Below are experts of layer 4 (counted from 0) of a mixture-of-experts language model. Rows are named router (the router's row for the expert), up (a neuron's input weights, with its number) and show model dimensions 0-127. Each number is 128 + 24 x the weight over its row's rms, rounded and kept within 0 to 255. Numbers have three digits each.
Before each expert's rows: "gets" lists some tokens that make up at least twice as much of what it gets as of all text. This comes from a sample of Wikipedia text that the model never trained on. Tokens count by the router's weight.

# expert 5
gets: " |", ",", ".", "a,", ")", "'s"
router:144140123127129128106142072106121140135127150140169171098123147152138117095081156132106172143114191125130156124117160088112104099140140125097106133162146112120106116167139137151129170095143135127147149121149081110129187089123143125166122123103107137132115118156131118157111141084145094127115165185139143144121134154135083162132116159082131131152115117145100097128133131100159154130163
up3:151155133156111125106134080085181117145115132133133109097095163121115123113118102079102202146121153141096149137122102157093160084089163165116140117140187147123122179107119153107131120091118119109103165120126113120087108149135172169140119136136096141107130147152133130124156130110142148121097084124146140139128124156095136156101126144118117107149159124126134096093147156133123143130135
up4:127162103146086111113113112173120123120100148173182147092127126162134144134134139119152162108157132099148152108170085135120130094152115146104140176142135099138138091129132170136128138107117131140114152113141153130152163090115123167133078099125143157103171148148137128133143131153151100129115196104111136088139132159112088140135161154126133102150165126117095123107156166130143110099155
up5:105109144100197093122126121165145147075141089120128167109089148158119147116141172124149145143081168116139116130127150141147099105108139122111123112114137137143153157123135117113129162093145138133112141121114110108106114141129146157110135119116122153158156139159154170168094109180172088088136119142145148080091171109144123154099122154121153163124135103125173141128148145122143117152162
up6:115134135134156154152154110123132106139098155172120152116115161125134154166117127108140137112104151125174135114172133134165108140120151138094078133133135122132073121135139121126099140101127094093116098106135107149130110133108114072121147129127090071153098127208142118125141155113138150122094097167125111141117121165150149187150132160108111113142145124134177130117163123130162096097128
up7:155113125156143151091121138125142130136098149147129131122092134147129109146145149151130142127151170108134105124097122094146117161096111120124125122134097108151169126149140125071118125115208140144110131059163088153151177136101152111149123119124145083139121124153147153157148135130157112143109069122114109164122097134095115098124146118126101125131130164143166089096125096171109164116126
up8:139168106122158108101106149077123127160136139137149122103167147114128165127123164118084138110121106123082141146144114136114158122099116091095139143107120122139138142123140158110082133109122110108118124105137114156177142119107076125136132117110137149110141109163061048137149114121121101143141189123147091167123168129118132164173123087134149126152145104124122144134147140126130116162109
up9:137150167126158131071117144124149125102148115120139133130130173135104121157134122117106142129115113142156135139105144128112123124089091146173103185115122150139119146136175153128083148124132140068169151138146115140170119118097168128131106125129124110167086138135105166143140179110163157155097160104132109138162143133117181149173125116120146080122114108107092101140103161145129151125104
up10:099126135156086163194111131120110161145084123153136143091140131163123123128116150123124176118137111134114082074112124135126101131127156140120149120112123121141114152137070161099098109113161154134084148146127145121160132099079157120161137105081131112087109125100156147171110078160161141113113127128117142156124094158133119104138130108135159100141111148128136121110150073113142123122156
up11:146153122116125159160142136091128136135098117160144140125119095135101161176119167129111137118089179102109118059137147143122132119099129105108143091124151124129131124140117137100130198103157111155174123118174103110159131141115129113135131097123195139110113112106157142109139103137092139126084111117148137136083114112136142126128087114130164127141105128159172153102079132138138107133168
up12:139171131147165154103137104120111133168125171143123120124150114134111137110082121100123116135099175099137131101108160133125126155118102145145119122140102130115118099157123143128142176146153150082147137086129147138164120148139144116091085081135137122097109097160107107129166160144165114154120122119143073135133132164137124114152112109126162135120109144156124154126162105125086119206183
up13:158150144122155126145135096181123110143086100124124143132118137116095095188113119136124086122114133107094083108149151157126133099098141072174121105115122142181114127140133143135080117122140140153147107139106106097112146151130159135131134135132152072166097091127098147130166129108150147154132135157145085129129151151146149138155113095118113163168118138116124139074125147108138127094172
up14:115171108142144106132132113136124100121101114084096162136148104147132079115094126107117075089121155142165145154094131165127120095139133116135128149141157128118116165146124156094141130130113127120145203136120117101179115151089173140115143151122088130157139150103144107104082160123176124130135111130142125147103109130161138130181131139101117119115119107125074137130141119081123103162156
up15:136129098162134076132114110180136091138138141111107159135119150127157149122097149142163146134137089101097145136174171112132123125159142105123055157133136134148134114157112123150175142117092119153110063174139153139112149149089112146144127128106094121086132131142123119148154115114132125143147141137110109110086115139091110133130170143120087087119104138134167087141148120113106121132169
up16:099164152152112164152133124092111137139169126110142156108153119156102139141140136118099139117082085116120151113091177132121144126118162108109155103112114128106141143147122121134117162081144116103162167105113096122144164168146151098163139113072148172153125107124192124121085161094167115151149147120115109140133164148130125171133126108094098117145107117100101105124120136115125161113109
up17:138117116139132192118130112108140117102069134134176141130110132112076137151078138165146138140116175125078130127123126091104114109091138126115130089153125111152123101162127109136107190132145167119117161147151075128161117124106105174136173111122125124117133135147162098140107126126137153124111115155121123147128107105144129117118134097138137141163143116185162099158133171136144144120080
up18:150158146105116135151153156139166155122119100108167151126145112147132111103101148121129136147133153108156099084159104131145096143091117116162106111137118089146133136116094109136113125127142204113113103142143134166147120138145119122143171182131171155132148146154102102121104132132124138110111162138114102119100135187114170145154094105115173117112122133099136086090177163122117118160104
up19:161092093137136134128111104157120108136139159167110147126152152154141105138124156118144143112105126130132101158117150117138113128153103172174170141125178121079140141123166149115120117136170128111133124110118135106097128108086131119144054069123170144108144108161161145111114136111102074114109155138138118141084113157132110119141129136128136131105119064135121069123091130106133153142132
up20:153136127106101116151128092117132111186111134139165143134106169139113135087110122117112145108133118116103145114110101124141155150116120120144108134101155135154082092156098161113080168124145111091122100094127150110153090128102110136091096125076138133148110121136150110095116151129165091115111147149161164128151144139084130131186122115141131097141148128164078112093126174097154102139129
up21:141136104134148172153088102134115134129121132185132155131141105100135129109122168161135131081128144125147103125093084172119140137145131135100106131127127145117126144123143148153145173176127115103129179114162142170171141137092155157188178091131154117100147145137146100120095147144112115084123169126145134151098126135086114144124136132121141146146120101116134131122066118146111106159165
up22:172115157127157096108102121141116110121144117149141139138109141112138089136111142131132142139093171108162163122162137164175136139106114103095149106131117206108107133139083115164128124110146153142129138098128119109164164168129143128097107120108155128104142061083121144124099173092130083103128105126148144109100145114128130122131158108130131100154098090111138122155109143147118123183118
up23:178120136129179128147127140149144123132129126131145093119145123167135112162128160122145146143095132144127137138118147103142114137117166094127138103157139170175089064157133109139100114099172143060148133129172106131119151136139126083161105137112135151115114103118153103172123136109211139120156169127102144114107168155104103114126147146138124138130156144151120128105103121094127139115148
up24:149154130144118174128159118107121152108082131140095125134136139137110140140120132132127183129125156084114124142147134142187104106144191107080112122104116100124099108139127117134134117173140120103096155113140102131136151090149139102090142095113139126168147168135152141150114168110185107112115134136139146095133109149085094156151166107115159090137109162136108153132150184117133140139147
up25:164117132137135164146127119108111095185136123161154153125131154162113120132106121138136165147083158119156125095121151134182116113163136130096150144146159148105127062152137110158070121144121106120092146146152115159139107141110153172178166120153154117109151142110130095135124176105121118127120117122153129140089147136108086151088121132126154093162151098137141143145148135108138149154157
up26:133167154144106157173127132141116138140139143109127152121132139163139143139090146149109138159101160103112158139139152155124136116123124089088135129102129113104062135167188134146126198104110158155120160110137164104134130174125097162122139139123109148121137151164196110151117117081124104137133150138106156107157110124107120126127109110140125141142123125123146074152096126167093147103133
up27:140125125098135158119139115148155131154158117159149144127135123085110161122090153121128124133126162156133093149109197133123079162149111146120113115131105126103140156133160127136166145175096178113158166137113139169154144143167114171125139073113153122085092114124146142109164136093092119124149154113110140122133152165112165145165129144122117165113140111145124156128124190130126125136147
up28:108096117134097139136114087139141116141106115149160133098151129112151100134129124142151144111117162101176112096100088130130124124113168128149110156160081135113160087134115115127120115174143092082158111099131123076107177146125116130108109137113117116181088160139140146146141145148117138131166160135116120148077143141131101114107130176133131117149112117176138123104100097119105173175159
up29:193115165115151105117125121123150167126150095125160121109146138114112123136110120123132174165139173100109120141146169117186115133132122139115155134163145097100107144107115141122165131122170178122131121165089109098142132104096129140132167128132169133132146121102125108141099130138111125138135081175146168113129116170180101113109177135128101080117114114140133125122136141073152157141133
up30:128118070125118135096137153134136084117125107092126133126135165133143140184144149125110103151108122151170152138130132118118108133118148107129124170157118151106111113176095124174123109099161154133148098161078131100117092121082103152165134075159142154082091126092144105108123120155111125111116151178087173119112120114158157117095154133120158129117143124133159120137160110112108135119141
up31:149119154156130150159140124125142157147128107120140086137153136123130111157073159194119100161113146153130103075124137155129120085129094094114118116109078145114125128155168128137147137170154139161132134146128114124096179146086168152139101100119154097101138090115134121115141095135165116141098151148128078137101152150135109128149107174128120158152120147143126144099085147140114104146141
up32:163180121115116145154112094119128148097134121179135142122087141152144114157116116169099155126090099136137127106158138120104114113109179114156159129134101129117135153141137165127117176107131161156130150168096141117137105143092137155134100118098170107118150109141103154128123134134171144117150145141130134123104151094062108151159110086118184127141147147123125080124119093107111087146145
up33:112140100112126144099081080113144131107074134115145149096107110153088112143109130159145154136130118126124168107145132126138144110187174139082092162189098110140151119121119120130058147145132132103166111076136136108131121107095153165138133123126119142140115157138090130119109162114111122102133115159110117155090080133152107141112123130124165109137095111115106097120133122131132167126161
up34:167103104136118111085122118139124131163168180144147119126108175178132136112124121148127146116117153108119129133143115097092101143144144113087107141167109125130087106169151166134109127078119123146118156131146097136123167131115145098130119141126132115084125091151171153143100163106183098141149133185106114096139106130111178123142171159124134148136120123121092137101114131138092130127174
up35:148127113166110081105128101111150099143118164073142150117125144104149122110085126127112140127127131115117131122093127093095125124139122148127100155128120117159098122127101108130109099152108151126135142147130185150104114094114164139148125123123133130097138121145147148155146137117194101167063166139180163147128106117044102127155130175130106147106127118163101121141132133130153111121107
up36:128155116113118131141172082111122152080138152129123189125140133110126149104088135109149132117145139088147113136052130117171111122155132119139120124124105121096130079134163117162142124117101131067139137150130139155125140148134126119190153139132120152131163139118144149110137131133160095137143096131128132152096098174131157126138154172105140065167115113131106118088133132099143101148104
up37:131153122121114133173124138125105111129084121131156133117127152121090107099143158109089169135132146174139129141113164122138138129124117083150138115139153114111123130108126082169098142120122132071109123115125097127137115096175129146123161120088115163170126122138168113127082159137182146139140199195158137127144158130163136134108099145140096117127116098123174106127143114123103143139102

# expert 7
gets: " |", " first", " S", " D", " was", " is"
router:132143156143127148151110070126147106144104122104148129102111177165111133119133157165087113116167129134121123108127139119146164122122178119097111162109151133125134089151155125104136145091135136106168121116127088166145152125155148141114109138097132107131077091151145156171126093151181129107074139106097168122108118142106139130147097153096137136133111102174118128098113125153091126160152
up18:132106107101109170144114111155106140090138155091165127133114120152162125098145164116146137136103144133145100114107098127116115128150151142117102136099126120153127098118167094140132134114160140069118146094107158135133145117162170142142124175117091141133125124101139196165071134143170107102108158118127123090146175153125144131151105166087129140143142128145119088170153157143095128135140
up19:116167166119080149120095114102133097150166130137086121101121141119127121160146153163087097124138121153100123174096131120094091156135142139106160161126162112107093140156119153147116116110122099096160108143096082145126133100114121117164135097108156111134078151172133106114157192143132150127114166125124136104168145148098158147147113159131122137162121112140131113149102130102104153113112
up20:131125122103112155160138121098154123172105143187155139137091112114168103130139144105076119136135108136082123124103127140127095130154170066166124139164144171171127156135138178128106124154136155128131153120173147157162151101149155136181096116158129140104124121141131135111096103133158101098130119113093092116135120118125081149138118105129151112147113162130130108115128112163128121091156
up21:121163064150121106124094109150171097121118149133137131145129146146140121140120117141095100119142132131129163120123081064135119134115151103124060151201146092146112113133138098123153125128123141145165101153149118159147118126109088145141094132141105134178133146133164128154118127160132167133134118161133133133141160129119101146122115121113178119118142124115107111098164101146115145072179
up22:139170127145113127124119101163174089111109129165135154138115093146147129117151145125119141102124133118095112135096159127127144141094144133120096168133146112091134080148172118135151113120151134144150109098111091110143145137166089129164101099165142149119130145154115123183153137139132177161101141106143150099130177137140115142149119134088192175177117149143085135147153122109154125138119
up23:145123138154196097080140136112188078110094171135128159125116074106111125093145117114091097093122152134089175137139132091132123136121151122122138164145147138120135155182148120115154120132096132111128156152122115141109131079148129168119131127135142100145115164134164140142091120119157161124116154126115152075130109108148131155151113121128116128127146130110152082142138109120123151122184
up24:163147139185100147109114101079148116151128110137170120125113104126148138129102110128106092125139155105175149132147133092104154126120123144140128146156131120206110151110073125142127125123135125086156172111152077116133153156135130157107157166131149120133149136115168133151143134161161134136138144107092133108147116108134067122101150106098090152123091116141123093108107156165116120130114
up25:116147153112128202128133125159095113151095121097099166127120096095118150132120124166127159110148144109165142124143152138144161086132139146113133151160176110108144133150109133107181145102110122127148138134163102153144151114115136160171140125131149104145129130126147098120141106136136121144129102140089118138125130129149100118146181164111169115135093107122108101113143182105142122193189
up26:139110155114138092151131139106139156112082096129116149119091128160134157158139125145129120109144147136102103127144129183110132111128172139116151119133140110148121129140152150119133155137105153064107159150137131128117120152169117168149088147129106148143093078140171130200113153107160155167126157140117131083125112174124152123111120138119114161106152141113129099152080104104106159091153
up27:115102132115089097124108157090149134151122149157162135134105129160127130147136138097103123082123136109107084149100159132110147151139172084106120115144142137161123147178104122094180134145160121094145133104167112153115150108144145104137115089079173143114117126160143182086108143129175073128113129101141130135143112155110152118108086118127119128149152140125082140111132128142127132087115
up28:140167141129106119140124080181140114141077183096146137116104086130131099166116130129139101096119122141126165137123155079123137162116159112118124157141138110131085154121144127201135121082160124095120114113109157144140146120147088153126115148141168110175112127091122126136121111132140108076113146123138129088134141133103096119154151106121100152141156148140086134108117109132087097147149
up29:150118156147144084128164116122144139138146123141183148124121150142132150139119133173131102089113137119117142114140150148134148127144129111078093138154088134135159138162116144125085131129149135135152141134118114101164135097097129141101165134101158121158101155165175135114144087106141163132083105136091177123136138148100152103147178177124159122150128093100168129144166132084124157125094
up30:147140102153132176152117118089124095072098143114097151101177111143096111147131117140133168155121078130187125127110161113126117159089169118105097151119135111120067136123146136159080127136101129130128166146100127086158142114132157126104105129135136134116132127129178115124095125099140134067126115131132130104117127112097074103134165142108118149107149104152090121144148120128134135126099
up31:151131182061113142116113111122145156129140171159115115117130147118104122088098157138123090135161136126143085112149081102102179082124164108116083139151114140114129155139136103129112112126126141114132130093142108141098106109128097114132097149158155151067098117151072158124149122099163137108152155154131128117146097132136111115130163113115126105129086142124132080117102140145113155158147
up32:125129115177128134180122117122147114144092156095132139103127154157118119123068148118143104134157112113125167074119130130152090184138122131114122113119131138126151091124117109129095127124093139143144104088149118143133120152159162139145105147153160136104081133148091101130137142164166086130104111128135178092143135124150128154123112150146145134097165147158101094145106102115081187105140
up33:122115111147107144087106095118166115073095162100140152119122131124115126109158168124128139117134163128134153128148201119132073150147135135106151106102113108131102087147170155144119100113151121123137130156120090105166148139153157168119108112132141119063157125120137105130133138122142131165092147104140186155163152157135104111107106161085091115129169101116140123126139133139120144116136
up34:135126162119169117143116101146141160147093125129132127101147107113083105166143132117153143070106141138154144116126141124150151101133147129158123168149098101176111145151138141138137155097097135128128110156126113137139118167090157138122157141107135134121109113174116144088116119089075147100081110173086110115103094075163167135166098142132094123118081133149100136136137101130122134105125
up35:172113172142100104137138124093159139094096152094162161118169151132119120102135137181139090160138180130099099164087137124117085140090145080137087113144144180147123087105137113130118107146132136110143136136130097196098129122103179138146119176115141126107150130114127127145102135101134156087121128119108140122119094122121096125110116148107152130138136148143121122127113122148079124123139
up36:134116152142103134124143138167129133135144157137119119095102173121137143091126144109113142121124117136131171108078130127100087101102089129116119139114134156086127163121179177153158132115133118142125095117154150157148164171153145114136143156109102149111132118155170126136127131161152118092133137105081115074093128133175143120082187109128122149110083102120140118147138135124147088163099
up37:126148157155135153125115084166139141132093136114106146120115138093141145140107143129121137097144149087150133071161105181160124177131166105138107163137154157093108112115143155127110148143116137154155136071122111125115089105141119149123171138101133135156091119086131081135124156152108138109123132147089137079112153123142085110117096112091150109118143144118085156115165149104118102132108
up38:149158156102125115147149128170152144140118077141166139120108160138100117112123142124114122109152120121185143141138148120128150155138119123123140171173150143141120108139111151137082157112099173121190087146092106139121152126128112173090159088092157095150093124126136097138141096110135154163102115108161147119096080123109163119125099129139127129125170124107120103122114127150171108162107
up39:128127136165091162098118122098112125145139152126139150133121169161129142162100171137136103087136138156113120126099135144178129135092175099163075161156154122119100171147152131116134155118142113138102160095145143111126142135137131149117087154116087114095135138128150125109133161122095151126127151103113122145159090149125144100103143136110144106150184126102081163082112086141129173119119
up40:111149133152154130153069154118139096135115138134155114124073147140122154164107129148125140174126141163160143090126141136147123116117124150097107109117106127140092101140098166098116124132173173105140142139151184116174123135142118093177128113109103116160097149140160143127140124114124148134104142143110171079108110119156165170159132169132119091160145138132115133104104083125107139124163
up41:136117133124132160121110127151119168107127116146099151134143149105115123095138139140110119093159101187135153128099131134105110160173135127155100148130155150108140127122096118203135147159095129111139137115143122155154144145114110168133158143116139139163129142152162117146121105140133173126149114167091103127132109136099089116122157152106187097136091093172103116108059083122136139120130
up42:130152166116127137106128105096143113074118145109118136116115119126088094122108139150106098140123139142130146137127141140106124185128134131103126158105153109111146124140104086100150110119154154153138124093093103133139108093144073107100138138113153126074123164150149159145056148119171160093118140105108154144153135090094106127124113149137085087145137158176099125118169128130117154146156
up43:121144106108132177083110091126145104100121147103158144117075099120128131110101130176125131159129110133177132121120137115139131097122113074143136164108127125158110099106090109125148139169097110147158140139130085119107104134134140168139130126080117152136121150106127140109124172147127134111117156114118127157143175126166094155136137154109117083134073162117112152121112149082129145189119
up44:112104141120148120134143127154112111076113152099145151078125154071084133151144117149087155107135114111168121163134139101143114133153144128140109108120141107103116099112136103076095114096156125107144104169120171097096129136126102071130090119146149161091136146161145164122125147129105153130098138120059123133087107131122133144186139129122144156113139132155158120145145089120130128137126
up45:143123137186165182074105085078140137137134096128120142120115112155130126183117122112131113125129149107137129125094129147107150109130145075141106154096160160126145147159156138098130121102099142110126154104136109136110155134137169126113189116104146118118119144100154166135173106182122082140093122128112137086102107168106166122096102137128122094142140113155113127113138130133153118117115
up46:115115071101179126144154133107143120139125130144171174116107131112083140112159116129105104084119132122111113138086147112167092101123135122172146108124184136139130121157162093113071117128103133117109124127115113137111106159159158138151116097105139125129107101090135123154129133130099114126127108112082153158142112129090141154150130127111083127186123147175152110120142166151111119176124
up47:111111169157173123143078120133155110123121168144133113129126127167139135142132154138075130133135125120098141178160131150135105136128086100090090140110113095143102133148153174105107123103167143085123124115127141130117146071130089063116142115085176090131089079153142134123131117121134128094139151138119113158146110144113147143141129130111088151119137138187139119106131149110127158124122
up48:146149135119131144115105112152197143100106136141151132121108164146137098109123128121111124165114149161108128146155154138093115154139132149123061094148144110118132141138132114126124138124171150104111148113098125109192117150159103126138145155083085107166100113115131104174079160144144154118135133172142162159155131134105108141121120184125107177126165109117094097123142136126097108127114
up49:130119125143114144123125106169118191158143061156126134138082126157128136141142125175095154129138124097131103127085091136124112115133161075081116097169125121118127109154133129098110116141124109133115183115182141128163173149125154122130132061105123128115141076159158110154158125123086144139093173158126130114110100104130117139140131132103137128142116126162142135099127108133132129135116
up50:134145135127102140143149104116136110149089173110188135129121128178138138169142165127112146156112132134128124138114134132161100171105108098156124137123132119145112087143102105127105140089169155143160089155105091123154092087143111111134129137094144116119133180163134142141142118124105165137127154130118159138082104133117183127142110184121129091122175156134147128105147115136133072126164
up51:127119139146129139135108133126150148099112115078109161116067129124083133131132119146087131139082138132111182158109154105109138110168152149102152132139118128079122128144157126111125147157114116128142177144163121122178158161111132092122161113145122168146153069130111136138081093153164081110107142087131126121079129140152123171166146100126125137160098122121130137131132146132111148149120
up52:123157124136149144098104118129093131118094141104142127136102163127149139104120135156143124159129176087164140150117133132146152135128131144144156148138124103141118097150109142170140120095084121118147111134168135125162167119085155091107145093109154158123087123180120125201103141147137141111171154136094164150110102140093131141115117116119196132161134119139120089106106161156146147157138

# expert 4
gets: " The", "\n", " that", " the", ".", " to"
router:157168128169126158130158113138144096101112147131148113099078104146087087126121141159102138164125153129106099133144159083181158132143128122121148129142146156148070096159126139146136124094162171121181117117111098134114115102116148105133139154081145158148114104143136146156098138127112110116079127153121128129076106121104150168143125154105154138171098104136107110148116140103127127123117
up2:106153129104171105088150133133118108097110124174166134120111165136097112103136118139078095133114163096103109114131116083126122127157157123099102131138117163104103152138141164078087111163057140144143127104097121110172131149134121185119125127107124125106129106125116134137131121078124094130147144131158136072091135172146152136150142151138110115137119099119136114122098152105132089118118
up3:135124133141091167127128122154173117122108105127159130110100150152117133086120141136115109131135126110110122077146143087132182149160100147142126127132110133143112131118127108087142099132131162164116133110156107163136140113126118127128071153140124107130076165142137146146155182109123119151081131119132158135101159136102122178144120155128122105061116126170077116128155105144154161131073
up4:162136082090136107111122117141116101125122105139131117098102085130156091123129145129120102127130141092159125108147107104149120167155114109104157123141144114158127115112114171196121135114150126103101125116114126144109121112063103149145170162156120105138123129150090129150109140102094123120130107157075119137110122123138157127073201133126133123139096108141180166111096112136118116131175
up5:117107108114148113119121107106149166094142161128151148108094124115079163087130143163165111117088152166141174095100118096144102108111150105132152152113124133125107102153181153150099177132111124126125123099127093114142113108182119120105151112156143130171104129112101156151116125087123153151092179124130145146122086099139114150140146147120120082106108140137096131103117146105133110126170
up6:109154146194128137140162118109111104128109112153123140102099117110133151106117135141130104142126171173094134123145177108136114138123146085120151155121164107173103150153148148143155131108133186149144161166127148095121141092130134119180140169145104147164122139149091177136117123128104131122088130113068178139105142106117144139137084137122153131152118099141094109155095127119137136112128
up7:139129122112115154151128118117161143087098138106136149119127139141098109128123131118136121139132105180146131111114154075152154150127115123149102138153147139149105152179156127119108109164134186108135199102112176108134119169143115141168086112134177161140122144133127107112114128112107159146124132077087128126100157152096158133200145137122123134121168116149116114118106114109137087110147
up8:113132067094111102144118122128142101106113107132125155126128090133139115175093100176110158133061115140081133109080118086122134178132107166101125147121153133160139112136179117096129136131094161166161119128131141103151150132141152145103105092160145139122116169124092134137122099145112127151119145127095172123119140115141164148127154122095139134137156118133093116165101109135147145127086
up9:107142105107156133142077136125121140135119123158118127147161146125133091087120113142143131087134126103112114102124125078142103131139127139116126132100128195103127109145149129147108161128119141106131209113140126127173127107140157184147166109113159162134161133145056139127140120095155128106128113114096133152133154135096161183179117136101140096157123146138115133141113160137141125139089
up10:143116120146140115114121116167168160106116166171097122126092113115130109100095141160108142131124163165152116158131152145139137130124127124117146164158138155099108131111110131138044128106146130103149139108171143102113126159115127082136108112132128104147081144131137086141141153106118127151092143140098161067124130134072130123170135144120141154085148124193119125119155120090140122121125
up11:133152110117139123148132124156123149131101146128156085136111154092117083103100147114140116165124162157072141073114110104144108119189119143132091152147174122112151162103135130139151163138129117123190121115148126158148124140158096150157181128135136131115106166134128111119134187165122109134115129149145098161163145131120146127150090161111140116161075117150104119119117138139132132166142
up12:129145150124127129096116144101151149128139172094124167103183129166155128096128142129123128154127146110122152126122147131111047093101111098106123145116131140080133108132096130137082132098150109111118148146142100128162138129088126098132100116144123158102162095144164134132089125105161099070143139174173138162085133129102102160096101137114130106135146140135130159142131093152142126147104
up13:174107134072139102101126101087167145133163117151131141134136122109107129095106140146120100101141135120161105139112106143134144140127128047115137133140091133139103130123101086154137143131111135089134200134145136135144138143127164122147115114104132187121136102136131091139110148153141152065082119078155142135126170133175119126154131137123120152130144148122128101154137142155157143143164
up14:162114140169123134095110150120119184145164136106110099122127131180091125095148107125076146082134129084129107122123177114138111119138109137137107154131120077159102093129121131088132142122112086128145119091116103099119143083102128130111124108089133114079109142138106145175150126125145103141158145128128075146105087128131139149117132121127095113087172137108110110132114164099131112136168
up15:122108094144161061144156113133139126112104138171140156134137155159110107139144147125131115118121144123158125095118114157141139060169139112127161114162154128079108112134175123124148117159115146144106144078131124114161145145145167100140145135116161147145073134138172092148115133084124157077167128168110160147158108141143136146159155150120092111154121114107150121131149118113127148115126
up16:126131086107139158157145124137137111088111167120118119119132120138078132136139150144150151112087104122105154104129141138175108149089183150150096122133143151123095096148101129155129122106124131095125126084100097122121120140163129113106150135081163165166121155138087127146119160111133145126100105186072106128127134124096077172151099150092102090151096121123125130108138150127101130129139
up17:183147121095121104175142108120158116123134149145128137127118109104117115119129143155140087111125146109159145136139149122150147116151120122108108132144083138159084108122126171160145125102128103131118121156150122135169120123131170156162165181109129141093115129137127096172112148157143075056085139113107147130119182124102139116132076146110144160144125090121126101155153126126163156156131
up18:135145155108174161150115110150160124106121136137134171120117125113116108134114141176127148124095145113124127137120122123111103142089114093132128147120137123147117088127168086079118160123118128167158122042119128117149105157120129100158130107172083149108115135134175140123128115119155148151157131155164147098153173128098114118097113120122150101123108146124127115137085107202099140137155
up19:121142121142096123115144123135173139184123136099103140118087118164085074093151170132089126143151117127105115128134136112121150157176171136124130087121115122097161098164131155159174150104152107153108120105139152110130143127087123128145123144120135126092146178133136092112101180125160123107137123161135134135119117132131164135137104142127093142155102096118096145094097167102109094139163
up20:159102124154097091080158098163127119107109179120128144125121147141163131108091140126118121113103145131114133120131095149120120144109131176121156116161150158107139141125149134072107124151117114159120127116172120156141119111150101154151115095077145153079153080163118135139162121128127124133115175110125132087118113130158142128095150147118084097161085138161079113141111095123148145161137
up21:171091125093112135115122137111136150156131131151116093137138134138093094109114151116127184102126142149123113119142161121173114139155154135134134110119138179138097097165150077149120125108118153138160081113126109155199106123107126137095135138145088133121131101122121107153128163125186131164135114165122147143124091155097093127144161125112129165123156108155086135117103140137131084164152
up22:140155082107101152170147150175116160111094111102146126116114096129135138099140132106134130139133085152109154119181125167164145134153130157129110117150126104113120153147108169122163133170144112120171107121089162154102128114120138158108126107112139146166125106161126150124100119148118090108107133119099106103131152177153109134152147165097136144123140147135165127142132159101079136073175
up23:106141126140141143089133109088128112114110145113146153129120158177089118158143140222140111110132131122118084126074111101168146142116119131141138167138146124164082157173132124135088131096123148128131126120162131124129121107130140137122125118120126117157109122132127154161078130107119164145098164122073138134139084121107184178140166131128122140124160118144146128134132134135079129114094
up24:177153106131133141105132127162116152101145122181136114140104110112093106107119174143112187087111178118150115139126143155158144144121143108107137139139124159099112088158146121100066130121147147144156089109095105108139116170122142119143144135142134127069108095096120098158142148129131092172116096147134145117132090126124127163149134123112133123146112105153142119162172148086144089117141
up25:134146126126126156136162115139143116094086128095132148124149171121113107138131157162133121113119177167114184114124129099124121106117175143120056119139141148117084092132132170167099125112139113089093114101100131130118105134142143138126151107093121166161124144136119128149099185093120126129135098122125112138117082107114109143129131141121149130104126102133092079134076181162132102153124
up26:155133139149144122169154161075131082106158093167125098117111134111082116082124106111134136126133179159123132127109113084139128111135130133115116120121179156115125185129125150142141145100099129137147142157144131159164149112140166131100113148161106098146123123162076122134145144157143140134134107136105148102124185135122098165104178169121163144120115131117142128138146174121110095155142
up27:121145071128166125153169118132148117154116120124124154116125095134154087138144127137140132113128186104140055113106107118098170135133115139114124156099141104114107164109175087103139124112151149137167109102145127104104123084126108136157105115141111109145136157121126127132073162097130157147082174119122123144112105134091132157157123150116110135126135116114106112128183160111126100077109
up28:101100149167125156121156152160148106108121138152137106124100105135107140106134120153135110086110130092136104144133190087155087119112115138135109148101133143085127113152137127122124175150113119118125123104134113139142174144136149149098108124130171140118095129131166133148167143138114071139085136140159120133160103145130140118139116173111076099108111102139105130144087181100155090180143
up29:155122122115106110117126095167132112131081154158096123108175125136103136126150141113136152128088097087148112096151087169169137113101132139118139128136148139119126085137131128099109121128141102143172173120123125092143123116151111190120146137126079137097131106145132128109149099154107132081116162118094103102138114095108159115115129154111145122208125160184124093132111127116131156140140
up30:140183173124074111161133111089134148127126151150111129120144119117100119146125112134139179119075132101145122156122127105136144110153141082106095151108102164151118126135157162150130145111112112131148106167188144115138138147137131164160142149128115161100151133120085099143119141080144095103138098114123150119136137116062130132137060108111134109162139128118129127143164136178119139133131
up31:117123126144116128150127134092158099126163102112162115110127146168071141157093138160106135124109119122118142129125143160141136207136115135122149120103137149139163096148168158113144159168115174128118130146098091149115108146141106102150146103138110132140157175181111151107148127152124103131139116114119121133078093083126162125174151152115111119148145160151165144147089101140111154147118
up32:153128129160137120127143138136163140119108148103085144131137150185076115124125147135120080114135137105102125113089102163134109101091122085125140135154139155135105138156133101119101152199113117109098143131151131114111133132146127101176109126103188162134112122127138134121102124174114130113119101054093122118146111111076156132152125136129118147169139106171109129117114128174091119134124
up33:121148085109114100156154112113120116100112100122127135141140165144122143113108112091157082115140113084134133073113130104167115138147128118156079121145121159076132108151120125165130122163100148092126110143146109127126126161143125141138167115124119183118133102142156123131167184122153118112125137134159143150142111150124126180145134111125122104091109079173091139144107179125118097179116
up34:107160104116118148162130147152166127130115145137140158123097134159116156087139138143169146107135109132133172116154125124143098122095142092100148131126100134113102101159129121134123150135118108114127142113139117154168132135147174154091109136082105174142141169126096159140094170112108127123114194136089092151117110135126127128108153162117092125131184127119071111100108141114154122149186
up35:100112106122150117114134134094169116139118117102124116121145165158173161147136160117118124162123100147135126130140117152170126159155164102103136114114119112117123096154086121101126140101149106126122152099127066127152127156121158098160144140110175103120109160106171101142095120138164125157139109139171148138097123109136149152131166082120125147130150073126132104111127196097084136163137
up36:124111144127119158149148100145138159104170151099136145113137157158135112101144119183131155068109122138097159139089115134144095131128169150087169103139148144134125096107116075143117168154128127127156135078114161174124114154114156111092148116108136131101094145133105122112125168098135110133120168122131164084132108167109129125130103176115143177134129142155123148112140165153129099136120